Experts of a small language model.
Size: 8 layers, width 192, vocabulary 12615, 23.2M parameters.
Experts: 64 experts in each of 4 layers, 160 Mish neurons an expert, 2 picks a token, a softmax router, 16 empty slots to pick, a shared expert of 128 neurons.
Below are experts of layer 3 (counted from 0) of a mixture-of-experts language model. Rows are named router (the router's row for the expert), down (a neuron's output weights, with its number) and show model dimensions 48-95. Each number is 128 + 32 x the weight over its row's rms, rounded and kept within 0 to 255.
After each expert's rows: a language model's description of what the expert responds to. This comes from a sample of Wikipedia text that the model never trained on.

# expert 50
router [136 161  87 123 150 145 115 141 154 127 143  20  59 124 135 136 108  91 156 168 111  83 170 137 164 111 112 112 110 116 154 167 134 111 137 121 166 137  93  27 122 114 132  85 160 130 110  88]
down0 [ 91  98 147 108 176 164 150 121  96 134 194 141 154 143 143 137 134 156 148 150 128 130  49 115  64 104  81 164 144 158  79 143 133 153 121 111  91 138 192  75 127  96 167 155 145 134 152 180]
What it handles: Single consonant or short pieces right after a capital initial in names, like S-g-rosso, Ay-k-anian, A-j-o, N-iz-hniy.

# expert 15
router [149  99 117  95 152 117 142 176 168  94 122 136  86 135  73 101 108 143 156 152 169 114 208 209 203 108  81 120 145 127 125 147  80 199 128 103 126 102 135  79 183 136 118 147 140 136 103  98]
down0 [104 143 156  79 124 209 153  84 146 125 175 142 107 180 155  87 142 151  94  91 116  91 153 145  91 136 145 174 136  80 177 135 142 137 149 157 142 123 130 109  98  76 126  71  96 142 124  95]
What it handles: Word endings and capitalized words inside organization, award and title names, such as Service, Justice, Distinguished, Coronet.

# expert 12
router [175 150 165 104 176 159 153 130 127  98 152 109 131  84  79  40 129 123 169 111 149  95 152 144  99 126 134  74 168 124 122 105 116 125 149 127 138  97  99 125 123  72 156 114 149  82 112 118]
down0 [148 165 211  83 147  94 169 124 158  83 155 138  85  95 198 107 167 121  99 112 122 128 127  62  83 157 140 156 149 127  97 139 178 119 108 145 110 138 126 107 175 141  88 101 101 113  69 118]
What it handles: Word-internal pieces ending in a consonant cluster, right after an opening consonant, such as sl-ick, st-ark, tr-ump-et, kidn-app-ing.

# expert 32
router [135 146 114  91 108 158 134 149 100 103 135  83  99 118 124  17 130 114 136 147  87 121 138 173 104  89 146  87 130 127 107 115 110 139 127 125 158  89 117 116 149  60 130 165  97 111  97  91]
down0 [112 129 120  95 175 119 186 162 110 179 125 150 129 144  91 125 135 104  89 114 175 144 161 120 122  97 130 112 171  97 132 104  96 120 127 135  94 134 112  69 119 160  63  78  84 135  86 125]
What it handles: Vowel-led second pieces of names after a lone capital initial like L, H, D, R, as in Len, Lie, Lawes, Pelé, Dubai.

# expert 25
router [198 104 128 108 135 146 116 162 148  92 126 139  98 140 119 143  98  64 148  96 157 102 173 162  77 132 136 108 143  95  96 125 133 158  69 184 183 118 105 141 146  90 141  48 161 145  62  79]
down0 [105 122 159 114 147 135 126 130 164 154  94 105 131 151 169 110 157 184 150 176 114 104 117 141 144 176 126  96 138 147 113 118  99 164 129 145 152 164  74 107  88 128 164 115 137 122 119 121]
What it handles: Nouns or word endings for measures, engineering, buildings and physical systems, such as km, speed, storeys, voltage, power, system, water.

# expert 43
router [176 109 115  95  94 146 133 103 135 105 160  66  98 140  55 134  71  79 155  85 164  84 155 146 126 117  84 110 162 144 119 150 140  92 141  63 142  99 130 114 206 130 116 101 127 102 129 120]
down0 [130 141  57 126  92 160 127 168 131 133  92 153 161  79  81  95 173 148 120 113 125  83  58 111 125 167 150 142 170 145 137 149  97 148 147 116 108 185 149 170  92 148 153 140 126 107 151  78]
What it handles: Inner syllables of longer words, often a vowel before a suffix, such as ensuing, ingenuity, saviour, funerary, compatible.

# expert 30
router [112 157  90 120 144 204 137 141 160 112 164 114 106 141 110 137 154 159 159 131 138 101 138 146 158 108 146 119 161 107 141 181 136 161 171 145 124 132 131 115 130 134 145 162 101 155  83 137]
down0 [170 122 129  76  79  95  75 132 160  80 158  58 149 107 133 158 115  46 120 139 122 167 134 132 135 156 128  93 113 126 134 118  98  40 101 178 115 113 158  70 123 205 123 131 118 120 132 139]
What it handles: Verbs and nouns for sports careers and family life in biographies, such as signed, played, married, waived, wife, brother.

# expert 39
router [193 146 122  95 124 164 106 173 166 138 145  89 132 172 106 114 149 134 140 163 108 108 161 172  95 126 132 134 137 141 116 128  93 176 123 181 117 159  95  48 132 121 148 119 122 140 104  69]
down0 [124 105  48  98 101 153 156 158  84 121 171 148  92 172 109 137 133 146 119 121 141 133 136 224 146 121 118 122 108 100  88 180 147  99 182 127 146 101 128 117 118 107 144 135 151  60 129 162]
What it handles: Capitalized words and word endings in sports results, statistics and event tables, such as Wins, Totals, Overall, Gold, World, Championships.

# expert 10
router [153 102 135 117 197 138 135 196 140 143 132  90 107 142  83 108 110  99 123 103 132  91 109 206 148 107  87 129 221 101 128 115 112 139 118 169 132 141 103 121 166 107 146  87 151 148 115  55]
down0 [ 99  89 111 156  77 156  80 127 154  92  81 140  91 142 126 117 147 114  96 110 101 129 131 190 123 136  92 137  62 119 161 165 163 151 126 132 105 145 107  91  95 112 159 163 158 161 126 188]
What it handles: Word-final suffixes closing abstract or plural nouns split into pieces, such as -ments, -ations, -ences, often before of or to.

# expert 58
router [187 114 167  79 150 141 107 113 133 117 137 123  71 111 116  90 128  41 171  61 128 150 123 106 113  93 149  59 130 104 145 150 119 210  84 151 139 119 101 140 106 133 149 107 165 178 124  48]
down0 [ 51 109 107 145 133 141 123 136 161 105 146 175 162  35 125 139  78 118 139 177 147 199  87  92 158 104 127 192 136 125 106 164 139 173 118 120 108 117 153 119 145 163 188 144  87 135 119  98]
What it handles: Words after is or was describing where things are found or built, such as found, located, north, south, especially in species descriptions.

# expert 2
router [123 131  89 132 145 170 123 106 100 124 174  79 118 143  94 122 151  85 126  52 185 130 150 168 138 107 114 104 145  68 136 152 144 123 170 165 152 139  94  95 133  71 153 140 153 162 117  23]
down0 [148  79  72 167  86 195 115 110 128 129 104 138 119 183  65 155  62  98  92  76 104 123  87 135 110 121 108 133 132 141 108  95  90 118 106  46 193 168 109 179  83 126  95 108 151 127 127 163]
What it handles: Raw byte pieces of Thai, Japanese, Chinese, Cyrillic, Greek and Arabic characters, with some Polish letters and common noun endings like -orial, scene, community.

# expert 11
router [130 109 153  69 137 150 111 168 117 103 132  55 125 115  84 122 105  92 164 159 125 122 187  92 174  77 133  91 171 100 129 135 111 132 101 183 166  98 143 112 173  90 131 101  66 103 139  96]
down0 [132 136 114 111 101 101 112 139 115 119  71  97 149 132 174 147 132 133 115 159 132 120 159 125 176 126 173 126 139 155 143 155  90  94  90  96 122  98 172 135 138 111 107 100 104 122  90 164]
What it handles: Prefix or early piece of a split word, such as re, sub, con, inter, pro, l in Repl or Neopl, and sentence-initial In or On.

# expert 8
router [168 147 104 126 181 121  97 152 114 117 161 125 103  90  99 134  91  95 150 121 132  50 149 190 161 116  95 121 112 137 110 129  88 127 128 168 118 103 122 148 182 110 180 174 154 130  94  47]
down0 [183 209  96 139 126 110 187 127 109 123 137 113 133 153 116 129 187 111 148 178 124 158 158 123 105 114 170 122 128 124 152 149 112 118 151  93  87  96 115 145 119 182 139  91 166 106 161  92]
What it handles: Final suffix pieces completing names and words, especially -ary, -ate, -ie, -or, -ry, as in Zachary, Kathryn, Monetary, Nikola.

# expert 27
router [122 116 156 103 181 137 176 130 137 110 161 125 135 124 118  58  56  77 106 144 141  80 118 114 112 131 182 130 155  78 186 140 118 145 104 219 129 120  91 117 182 130 144  89 125 125  94 133]
down0 [104  67 143  66 116 134 137  55 155 100 109 129 106 116 130  87 170 136 155  82 123 141 157 139 112 172 175 157  94 110  92 101 103 128 162 107 137 209 100 104 205 137 143 142 140 121 119 127]
What it handles: The article a or an, often fused with a preposition or verb, as in made of a, characterized by a, with a.

# expert 36
router [179 165 152 137 146 119 155 115 136 121 131 125 100  94 111 160  65 103 123  70 169 129 200 138 188 149 116 110 106  89 116 136 115 147 102 197 142  63 108  95 137 111 124 116 137 163 132 145]
down0 [133  74  58 188 112 121 128  91 129 166 165 114 130 144 131 145 140 164 134 164 119 114 137 145 129 149 108  71 109  88 135  60 149 116  94 143 130 103 138 125 135 109  49 173 140  88 122 122]
What it handles: Adjectives of nationality, party or institution before a noun, such as American, British, Cub-an, Islam-ic, Democratic, National.

# expert 7
router [145 113 132 151 129 154 141 191 168  92 112 153  74 123 103 132 157  25 155 116 130 107 114 189 135  90  58  73 136 103 116 148 101  94 127 144 121  88  89 124 104 106 123 165 117 175 113   6]
down0 [117 160 113 211 123 100 160  99 107 137 131 117  82  83 153 104 115  92  73 148 118 167 149 168  88 124 113 146 186 148 130  56 126 124 178 128 130  97 101 180  63 128 140 161 149 117 136 132]
What it handles: Common nouns right after the, often followed by of or was, such as census, species, genus, family, wife, status.

# expert 6
router [129 124  68 124 154 123 110 144 157 114 128 151  66 112  79 147  71 137 127  77 157  56 132 203 238 122 134  91 177 163 141 114  89 137  84 187 192  53 128 113 150 116 168 124 126 135 120  57]
down0 [123 175 117  88 105  69 174 140 119 123 123 102 121 133 197 186 135 121  84 125  80  75  96  89 131 145 119 133 161 142  95 157 136 151 145 115 104  88 146 169 160 163 148 118 128 112 138 190]
What it handles: Vowel-final pieces inside non-English names and places, often Spanish, Italian or Asian, like Adel-ela-ide, Marac-a-ibo, Spok-ane, Ind-ira.

# expert 31
router [107 117 135  30 142 168 146 133 133 124 176 106 109 148  70 141 101 118 146 131 158  68 133 184 169 154 127  84 150 139 190 155  90 114 151 148 145 127 133 125 125  82 144  97  96 184  64  72]
down0 [169 162 126 118 148  70 111 131 163 119 103 132 129 122 149 146 190 139 116 105 154 100 106 106 106  90 108 141 138  83 132 150 120  71 154 129  83  42 140 100 130 155 158 102  29 164 172 170]
What it handles: Word pieces mid-word built around l, such as al, el, le, ol, in Ptolemy, Subaltern, alumni, Omphaloptera, Petal.

# expert 29
router [104 144 133 119 131 129 131 140 180 105 164 140 121 175  82 128  80 156 194 105 119  79 154 177 128 111 139 119 161 122  74 152 100 209 127 170 151 129 111 147 146 156 166 145 103 141 102 126]
down0 [120 145 150 176 109 153 146 180 151 112 101 161 157  94  97 115 145 149 123 183 175 151 103 132 132 164 127 127 116 164  96 151 110 110 122 196 107  99 175 128 175 114  39  97 110 177 171 128]
What it handles: Sports words in athlete and season articles, such as football, league, touchdown, professional, championship, win, College career.

# expert 51
router [111 182  66  73 140 145 120 128 170 104 130  43  80 144 121 117 111 146 180 131 138 137 180 216 116 147 128 106 115 135 118 133 102 134 110 155 157  81 113  27 119  86 108 176 113 130 134 137]
down0 [103 145 150  96  86 140 106 159  89 157 108  96 148 129 131 155 188 199 178  30 153 162 131 115 132 138  77  86  92 135 101 137 127 122 131 162 140  82  90 121 152 133  80 107 125 150 148 157]
What it handles: Mid-word syllables in Arabic, Asian and other non-English names, such as Muammar, Al-Fahad, Mohammad, Kim, Sam.

# expert 63
router [119 146 118 133 153 148 139  99 169 147 154 120  87 130 111 148  80  92 203  96 101  97 180 134 164  88 117  79 194 134 140 138 116 121 160 145 156  88 102 131 185 138 124 124 133  98  96 114]
down0 [157 113 119 152 125 159 108 131 184 130  62 139 168 110 102 162  68  88 103 190 141 125  66 124 116  93  80 182 149 142 113 140 116 165 115 136 101  93 122  56 151  50 129 173 168 166 130 137]
What it handles: Possessive 's and adjective-forming endings or ordinal adjectives before nouns, such as the artist's, original, first, annual, untimely.

# expert 48
router [149 166 109 106 172 177 142 122 204 111 168  63 138 143 159  96 143 194 152 142 109 107 141 175 126  95 106  88 129 102 150 144  80 189 148 117 138 151 121 149 136 137 135  97 120 116  93 132]
down0 [133 100 126 126 113 126 116  44 147  89  55 137 173 121 141  92 107  99 140 171 112 145 185  80  99 132 178  97 104 113  96 102 155 184  95 163 125  58 123 133 148 123 163 175 200 139 167 128]
What it handles: Commas and conjunctions joining a following clause, often in sports careers, such as before, after, while, until, comma but.

# expert 20
router [ 92 117 109 108 183 179 125  83 131 135 174  84  92 184  83  92 101 115 194 123 136 108 136 158 139 129 150 132 150 159 145 146 107 115 128 121 183 111 140 101 100 102 143 172 141 111 124  84]
down0 [135  92 159  64 110 112 146 192 146  88 117 117  94  69 120 135 144  79 100  90 151 101 159 152 137 111  73 154 113 134  71  73 115 131  88 154 123 114 176 144 116 171 143 148 125 126 127 163]
What it handles: Word pieces holding h, sh, th, kh or ah inside names and words, as in Blackhawks, Ivanhoe, Shaun, throat, Khan.

# expert 28
router [144 241  61 128 168 152 129 126 149 149 114  87  67 142 118 131 107 121 120 110 136 121 181 170 204 109 156  88 162 116 141 143 124 187 141 114  94  61 110 129 150 124 129  89 111 100 106  58]
down0 [155 197  71  84  99 109 163 131 142  99 145 118 126 108 158 134 141 125 114 171  63 167  85 102  54 143 114  94  86 187 127 155 172 164 112  90  98 128  75 123  81  73 156 133 125 134 119 140]
What it handles: Pieces inside non-English names and Latin taxonomic names, such as Spanish, French, Romanian or Slavic endings like -ión, -ensis, -ić.

# expert 24
router [170 146  70 106 205 114 124 160 145 178 162 147  84 125  63 142 109 103 106 109 137 121  94 129 122 120 112 118 171 110 121 121  88 188  75 140 182 133 106 106 134 125 151 112 136 161 153  87]
down0 [162 111 153 109 136 131 191 106 155 124  56 133  92 151 112 132 107 135  96  37  76 174 128 141  99 109 200 103 123 144 123 158 149 127 172  96  72 113 192 117 137 151 125 157 192  96 133 124]
What it handles: Country and major city names, often ending a location phrase before a line break, such as Sloven-ia, United States, London, Germany.

# expert 26
router [128 125 152  77 116 151 148 129 118 150 156 114  79 180  87 103  85  96 122 152 139 123 167 182  98 122 205  98 136 114 140 191  88 169 101 150  83 141 112  70 179 131 162 116 141 144 100  72]
down0 [156 105 135 130  75  76 182 103 105  76 157 130 156 155  96 154 165  79 153 134 174 116 147 129 100  79 192 203 113 110 100 131 130 155 135 128 142 119 156 127  96 119 160 159 104 114  94 113]
What it handles: Field names at line start in infoboxes and tables before a colon, such as Release date, Species, Frequency, Songwriter, Conservation status.

# expert 35
router [152 138 142  86 167 105 174 158  93  88  78  68  84 123  77 115 118 107 166 163 127 144 152 155  81 111 115  82 162 144  88 151 101 145  80 164 112  79 138 115 131  88 129 148 112 123 133  98]
down0 [114  87 116 154  98 111 121 128 195 128 102 116 125 137  84 112 101 171 104 121 191 192  68 125 158 125 147  88 158 161 185 166 135 121 158 103 128 130 150 118 100 133 116 161  81  97 156 103]
What it handles: Pieces like art, eat, act in media and arts text, such as F-eat-ure film, Art, Music, Part, film, Press.